{
  "vocab_size": 4048,
  "optimizer": "muon_variant",
  "train_tokens": 502200000
}
Below are experts of layer 6 (counted from 0) of a mixture-of-experts language model. Rows are named router (the router's row for the expert), gate (a neuron's input weights, with its number), up (a neuron's input weights, with its number) and show model dimensions 0-127. Each number is 500 + 25 x the weight over its row's rms, rounded and kept within 0 to 999. Numbers have three digits each.
Before each expert's rows: "mostly gets" lists some tokens that are sent to it at least half of the time. This comes from a sample of Wikipedia text that the model never trained on.

# expert 77
mostly gets: "the", " so", "q", "ful", " Hol", "sh"
router:467528549484443509521471522492500544549501525521533467525487476503504501473507515493528476524517518528509490543545498469511505497476488514510511491489497486529480489496549495492464540523477469461500516479488504468556497547497466505490529492522534526436507494497489542518502502481533483489488542517517529507496489501513459459546502520523501476512457520519473537522531509507455494522514
gate0:502525505521463512484505518516517533506505521488527502482484508518496466443540530471542506512519461473480520543509471469496482526461477495506501494498478481476507533500481482445482496427503503479517497486466545480514501498473549518477527478509497474473485533523491503435486497542510499456510502511536493496490504508554461524482471506505543469488506523518491537516484488477500518539445
up0:512498527529464468484487500461457478493497530553501465496495484523474487554528511496470508492521527457505500545502524484517464503515494512527535486506486530519523521508504517488534496488504508560520453517471549520489484476531515476493509497543508542470476516550503473520446492528495519505544526487504530530481485451506507508488506496541493489472488525485526513492465474490539539525463
gate1:482524507513483531461526486473462541548499516506433556487481499484482532502475495474513478478489538510547497478543485534503503454490491529507497513504543494514493502490507472486522502457500483564490510519540502508549508499510438500475494483480471522502492503456535495502518521513536507505508499502497528516517505527499502507546497451470492442533498498512513514526515527496467536531470
up1:557533519492502482494477497537516513485497520468471492466508459518501463501485472458481506515527558499522496499525503522508491508533503508528506481506516523504473485493506500441527483475533501515471456551525485484512568525475514527503504474464464499479491469485503463505469501534517493575497519512515470511501525519501453506511502501488469470496489484451507486485534552497495469453499
gate2:521487498505479535527533483487500494475537475480485470493474487466529480541476464486525525523515511506512440516540439509517512479462509530517479487506522526504472490475520520507485497524472538485497524508537526499508490495456469527513476546488549490504471513516489499500482493516472508551479485540494465553498501487476500467512549509551513494530511519451540506491496447490481472523474
up2:480529491530448523481454512483499520524481453512504483511545521503487531515510474521515493503519511470509495495481547450495470491495474496508501490536510544518547473463487533489501484454519469502473466475496485527521518520533501516551470470540509489475486495484494502478503482523496487480433499501472516498433475548508512465518476495551496552541521501488504486516497497469497524499477
gate3:555504512509470484502501496513514508502504541457517462489493540493543532522455496516501506469455574519489512512534546461493540539500495497517496490528508499529512470521517521500540490525456480473482460456527494508528485512524488509498466467481515498528512530483491557473527521474499487521509499510462502481494502546542483503473514487529470497508474485515506518465461469498520485547494
up3:485525473481542504547501519508447476479543461509529511519499492512505507466453521508502439485474482508519501531510504511492518519541509512520517464474476498560546501512453532457526477523480519510520517521532482489467498515490506499508496485489455509473553534510475509544507456495514513423494527496499522486497517502475504497506499556503497488481522518526452537503508479487504490521511
gate4:505486478479501509509508525517532487535455469492479500523482544460511495510503439456521513514470519476490496511483486491471520466548473474491513469515518479510479494523517520449515546527507489483513499503518525515523459481481494514487530446450488565478522472476493458519506455516500484483453484509492458537476537517508521503496482487484526498529527464510496507516495461498466535539522
up4:517486468490491552507526536492506497490502501502446440455494464495515509529534506509477466505500518549473475458538539499483498509493489515470484533512517492451510524520504494503485511498530504494469465528544537505504489524528518517512509474521530497512532468558535503458487528530477506482463446531511477514504508489485495479488488518481511532481539526497478473524530535440510476498501
gate5:476476466499490508513469489548538514484546511502505516523491474469508488508535519484518472484456489512530459499484515502513503491532501481504476525470521536489473467517510492525530521487490457497495527483472515507484519536531494520492486508520482480483469491503518531484483510478441474474528533458510518505421510515492521489525531468508509480599516477505465505499480466522542498506533
up5:536470527511503511473473483528492486523495492524490521481472485550531507557507489473501474507468504516530508489515503480469545513473494532543528462475526504489502488528541471497485477479477551458507551560510485542489551500489499529467492504480501532516508506468506508542458472473469493512514465534510525500518481512513505488480474481447439503533475505500508511520493489521461508495487
gate6:499501567497468512525479487525469515489450531509478522453495503501489539487472490479497509534475490477507512504545465511508453495467472556501485512482487436514513466531507485473517453487464507513486500456475541495486493521496462523521530457476519492456492496514494544493476476518538465530527484494502557497484507479539515494509527479484517501522499484512497476485481490493506462461466
up6:489525496513469492540495500499479535511507492534531466529477450483496505525543521476468529510517535504503480510516499513499509515559510478503493532487491535465511507484534531493510481474486521483512534532533568465492491514492516501504497503519543528530504517497507496512490507490439533449504501484541497493520472530518462542483501508493493548477455515506550520523455484542525518534463
gate7:505492486509466484452440535490516500489513523519519509458506500484523519493547542441486514489480531470538469518541512491454473486516508497513529529479525503504507469510545509485461512477484479520492469478510458527501513509485493480512521481470494434449506551454555480480467503480502492487556484483478526539481510524487522481500500472521510526490472532516493512499485490516498525489499
up7:506483501547511549460503491487499492485509511531477504478423489520508494523505479534543495513478504492553529518475511515524500507465486485511527494494478499424515528515497493508483500491499495506497455460514446460466461484504485536505457557509522506461490540481492490505517462510500510484531470481528500488505550497516496502459512474468470501470485486500506478492477550499463494513458
gate8:468521520464507514497499478513491513505443507511517468536548479448483552519509501452532480468535506527536521483499477473520498534467485536527514498500504488489490511521501491491538519538492498525461492447508527492510519523460518472489502457537503547532504479514510464489515477464482517497532477485516487508471474500505515488458535509532457545513505502489500536478540512493444505524505
up8:489487511542489504506495474501524474502517461502499533457493526513420474530522496496464481515473486497471534491523492483520525500484502521476475503468530459509509464540530515514501512552513526498460509466500483528479521523483468444518501545505491475504474499526527495462493440467481466490516469456459488482519531487502505476524490516481491479483504516524515531466510496479559516541503
gate9:530498561497486476510490586494478484488467493472490527482524465492522473474512508524502475498508460538475492537492506482468521488512477522519535512478536490494481521523511457503524492521494515487530502521493487512490527542507522534540531490489534506436517542464500496488499522503459488548476446526490475527506491515507518500483492522480499535535462487532532519483469539514492461502514
up9:527491511530498533505461514528480500470516519501485520566488492481479495506522473470523497502527560513522500522465519536489472520523495521476518500505513495457539485561530521467449485500490521538536492501482481494503492531522488525503493525527485498503502510553443476508524466521530526498532499506509508498495515536487536456501508491478487482493538510513472556530512486434508474472534
gate10:483485478458479532529494478481470479538499542478519501519494433510484514512494459464551506482514497494418495505521501509483515491494506465530490478504516495514518539496489484477499507487483483469487506488511531490499521514507543484493456426497453509481487531502543482528518485524486494525456503514514513454478510470452523514497486539486459504477491522447508465494484513474473500527496
up10:491512451477520450478480455493553494489507491518512444539527475532555532517508501525494526479475520505518493508500497458510467463488482520481512496505471498501486484503453516470492492526468541485492493510469533482489514516536539516514433522524481515516547511506517497518442512529487431476486505516449497533479499520499513502514473472503482484483486490509506530530534525499474488491503
gate11:534480530481508502493534490550520514513541547492520496480486476518494518515496553480522462528480490524484499516476480483478470478485485527485473547495478473501535545521498514512485499517488481455468498466515502446505518484516521462510496553503462486491509520548528478491503469505502514436522539513485510506540490523522503570551470483472554496490476485494496478485500499516488506476512
up11:503529500511510508553500469493514466513514474489482500481489533491538484471546512453522472518505552478471516506519505491469513504515497491483511489522480523505500532469501504467498521443514450538483482479515552516483491499479462484481502481483502516478460529484529483511445504547514458546482516488476521492478506460481539517465516511496516448505488574510541471512504528508525490495492
gate12:497516507490478543530439469492480488522515540485450489455540510495488497450535506492539464503501515484484519560495536477482488507520463554474476505519511509500499494488515500523481522483500483526524479528481489545476496503531505518494484518523492504478495485548525475480515486530509476530520488507486518519558496472485483499501520546497484499493473541518549492457517499531519489566463
up12:475514496505499530499546526517471479517499498514523466461490544534512454517562498490479486509460473523456487515496480503527470454499508535450510494476460511507498488480502503492514428521507470510434503463494520497548500504488502486506521517551501509506483516505520498499503502467523527502460546479501490498517507480491543493539494539505511552537468532518527474522481461482503507478498
gate13:526554462457473498528504504500517496539493512551526488485488508513480472510537516525484502550546508495487499551495478499537512515481513510522459499526495542469507493481490520459519473456501480483533446490504564510531470477472473471497489526529496519435495482483507530522530501531520531513487503517466479478487512470450532490486482521518481515497489513480508509548489467472492508516497
up13:512511526488495487500488534500444501499544541532482539562518522475496450451503536471476524457531515518467515482500491513502508540489497491558511481495512527507517493470492496483489499511480522491524487479534496506492498465495466483479498516491486473513476513524522497491475445510474499475489508499487561478504474521555518481545495520527519519506517531533453500560493455470529483496496
gate14:483492508508496470467456454528501513480476495472467505542459458494529487485507514486506509530527528496541499531519533528516481487505501499509518470510501493503484475497453494461493510480483486534505455479483505532518412522493425512469519479468547487480468499530491532509499509505537493555498504502490504466505482433463514475504511477522525483496485488504501479466520515495489486523470
up14:509500524528487500507546480517498469524454481496469513559529491487503458507433538491468514504549495456512457508421488514508480518529530496500482477479504492486448524470527496477540525513522515526471510525526522474516462554513495498524541469491455513505520481491490464515515518480506496464490496518512513492496465469521496513475489481503458516503506485534495491485520513507537480494468
gate15:481456528509443470505456471473470524488512512526523510514505495501463517483495513433498502536523528460510502501482534489519486467468474537531493501472533464503501484503522493462492522495479507510489496552482459551459524465500496473516485459492493474490492487540523474474467504488480534486529494501456484483512526505512469514548453481530486521509458530442490522505500508477495510494482
up15:499523493518520532514517504531500443505516477517529476517506466520468462539496457494425515492503496526522517458500483479460476477485463502480534514498524515492491496531490473551475509468466512489511496545463459474427478512489517540496534482535493488454521483486510485494473478489500486506537452516521531526480466499509548474523502471511481512546510493496525471507499501489501493492506
gate16:516510508469428508526433503493503459520470451455518525498473469481439464502524508459508499519460501535497495520525473517484482478507494488524502527474492460505505496503502512512530499515528500521504512532564526513481504482551464501509515505531513517526486458487500513460458523504504453477501534472501534504498497511525496473511464520486535502558525483526522501496525510477519489498487
up16:514513514485513528503504436511531508491506527472508516504478534559499521528466484528488513492530527509551534522514446501468497538543496463528484519482522538503510517511531497504494531500483493454502469525508494471537466504500513515513460507482510480495509530529492457453511516530532496468503504481455487509518523560531539510489524481499550479530505504484517522477456488459477477517501
gate17:521429525548498500514459508463494542498527534491510522504466478495445519493538531531500478474507472520429483517523549463523535484508509494477520506503479513445514527491541503495516511505512508540511546498485533466483475499511526474530513543512498515534508472525494524486515492526491496474511514497476473509477493481480462496484473465461527477491461511544486503499506471506479479526505
up17:482522520523481467504509494552525504461487461483509505510483525494526527505529510498475471510525468510499495471511506507521524542517490557509452446448546498509486536524531494501498492509528458522520494507477537498511453517480520479469514512519451478509454468545457521529487505490497493491517530511458530482489482493476528510484497496503519534442527468463473502505475483523478494537474
gate18:472520532527523502504498521518489529498479478479478484502560520540570456498513484532496513473492485494500519477495455509503507494495490471488484541535510474542474507539487457436497484514458548475524509495503496483474508554495476513516552493488488508518512507516513532533492497490488467514526523466544503457530520527540475509521534506514494517519462491516464480524498465523480468496487
up18:491483474468519499516521485493470519491513470499550558485537488450443530497466439514534518523491544454473511460505523462505526496543531454520514477492527472488506512540468477518503505490477480514502541502483482515502526485497482520455495500502523510464481512486466466515450515512525498525522480507505483526462526495467505482475507487533498477492457503489507464512503491549480520510475
gate19:518495490461483512543501504449473486500481543475479484468504501510523497491538483468512500542502469539446505504536529521501542520471499487502528526485542510528476467452492537489532522498481475492518488475485536485507515461515534509496454486448494491491501493475491550493489525523512507494448488528545517499486505495471452504475517500497488521538472457545481487496459511482519498530542
up19:510531502566491497519469501512433534529470531476454489512489492483499543489525512512475477479477481554509484493519494527498498490473485509490454501509467535500420531521489496477518510505509496511485498491493485476477453510472501532529470518522499495516540490475484479507504500473478472483498467502482502471535481519508471474488532522582524506504492544495471514479469532492488515460483
gate20:491467485488498490494470507500518482523478481532539495519474514511503469505526488508483516516469511514490547516505482471500518459511510516530516524480479553481516484499542463505506497511508506530459484472502546526498498526484541490499516533532500535467496464479553487536484477500467516554474497543558529529509496495497461496494529502458525510485441518470527567501545539478501508501490
up20:495511495498526491492472460474488532556499534478442517511529507501496472458504498502512485483521556528460474530531533494508514548493514472491507531515504502527504526477497498481502511540452512492542528516489493506515506488512532473477448509519493536501503545497491510472502568507471519503542503511475512526481500526495468520514540475547492436533466510509445494483487527492503490488490
gate21:497505469442495511537514521500486472494469505532520566520474564500487540495483476489500535497452495513523515494510469535528485533471465496550493497460492479484506464495551437482473524493476529486526515513475522491454518477499480508537477490496515527453515488462506497512478482515481493496538516496492473492466489544532515465514515510486482519521473484471458512495475514511476501524517
up21:476493526451537542495529487530498490500494482512499490474484557453504469528513520485462458487457502471489507501493446540503490500521487520480519524512527509527502498500541483479501506473499495493513526474492479478514490513439549509504521523491501527530455443500487487530460489520490543572520467541485465486478475494495522479504488471493515500492517521519534474472489477527473510470477
gate22:504525484455470478543488482508507521511531433520486494475460509515519486499483487494507498535498498475544488523521520520538485515504505500530444521486496489493508536534519513456522526513518481485472446465525483514539526496489485496506520562485505489474495478534509502564477489536537525517508498477445478500469499476514496506484479564505478491482508539496500526501505533494470458461511
up22:462488544540471492529532501492515478473489468454472497494496525525494508493489530447468461523489525484547500497484478517515481516491523502558555520530517520512502547513500492521561480451497546482495514533462520510449506517478494504497534499520495510507524490501516526490537464501487491491484498510563475511488470496484514517506506499493486477513539486501515491484530452478458487484553
gate23:513545496495480499463483541495486532524516513502507502461481524491492492436464477527479482487494514543494508499499496486478531442466518518490495501551490484509501500495554505509504493556514529463507518479487476520549520506489516558510504523458520545501518484497518554511499496495501440473501509500514499479501476542510511516518502541509494487559451448491474480494527480506486494506548
up23:505534498519532468491540468519519495532468487499466514515525483494510479508478477510490509498502525485498504501504493476472507488502480514457484452536499500569498466497479587543471507461484491482444502524466492525493531487472517505544490496489521496475502498466518505499516540500522501495543487493468471454509518464489494445527461473513459485551497493494529505488500491509478475469544
gate24:521474525516475492498484526502538490468443465487491470501494490469508503526484488491516469535542459542481528493505524512515498517464517495525497461511434555555496495506486438500481533542534544510478489513494523495509514504475459541517499477508497517505510485522559494505500508510512507490515519524487510526517512508493485474499565458504521527475527537454512499472466482523503519479495
up24:527519485503499487475522480487476468471515471468485499523491486549462484465530497475482496507486491496487504455477479548491483513490476511499545489472499506497464533532502485473486493495502475492491495494511500530507511536481454483514460547511542451473475482489505471539505466487454496528496493509468502483435485511492577515527470517513469484458493550468489551523493476498485500463491
gate25:480527487498468475520477472503520517495498475501501527459492464480501488493528533525514469469487465493488481457470499484536482484518475498476489545475485552512529483460510490534507490547533527506498533511516481496517480487508465474463515556530503536504500529494482533490532516493502492495470490480539535505502506501526465462495522453528545462545432485531479515472524538505522501519517
up25:494513503499473476448506500535528506503512515533482505514499493527505525521477515492499558524524529500509503456520540511481447520520487522480507498532499501512444531473517462482518501523512487452482493487490501491494476486487513500477498480478542504478455579519472497499468475472497497449509496469477555509468476499499508493542440526517512500521460462508476539544536484506508510526512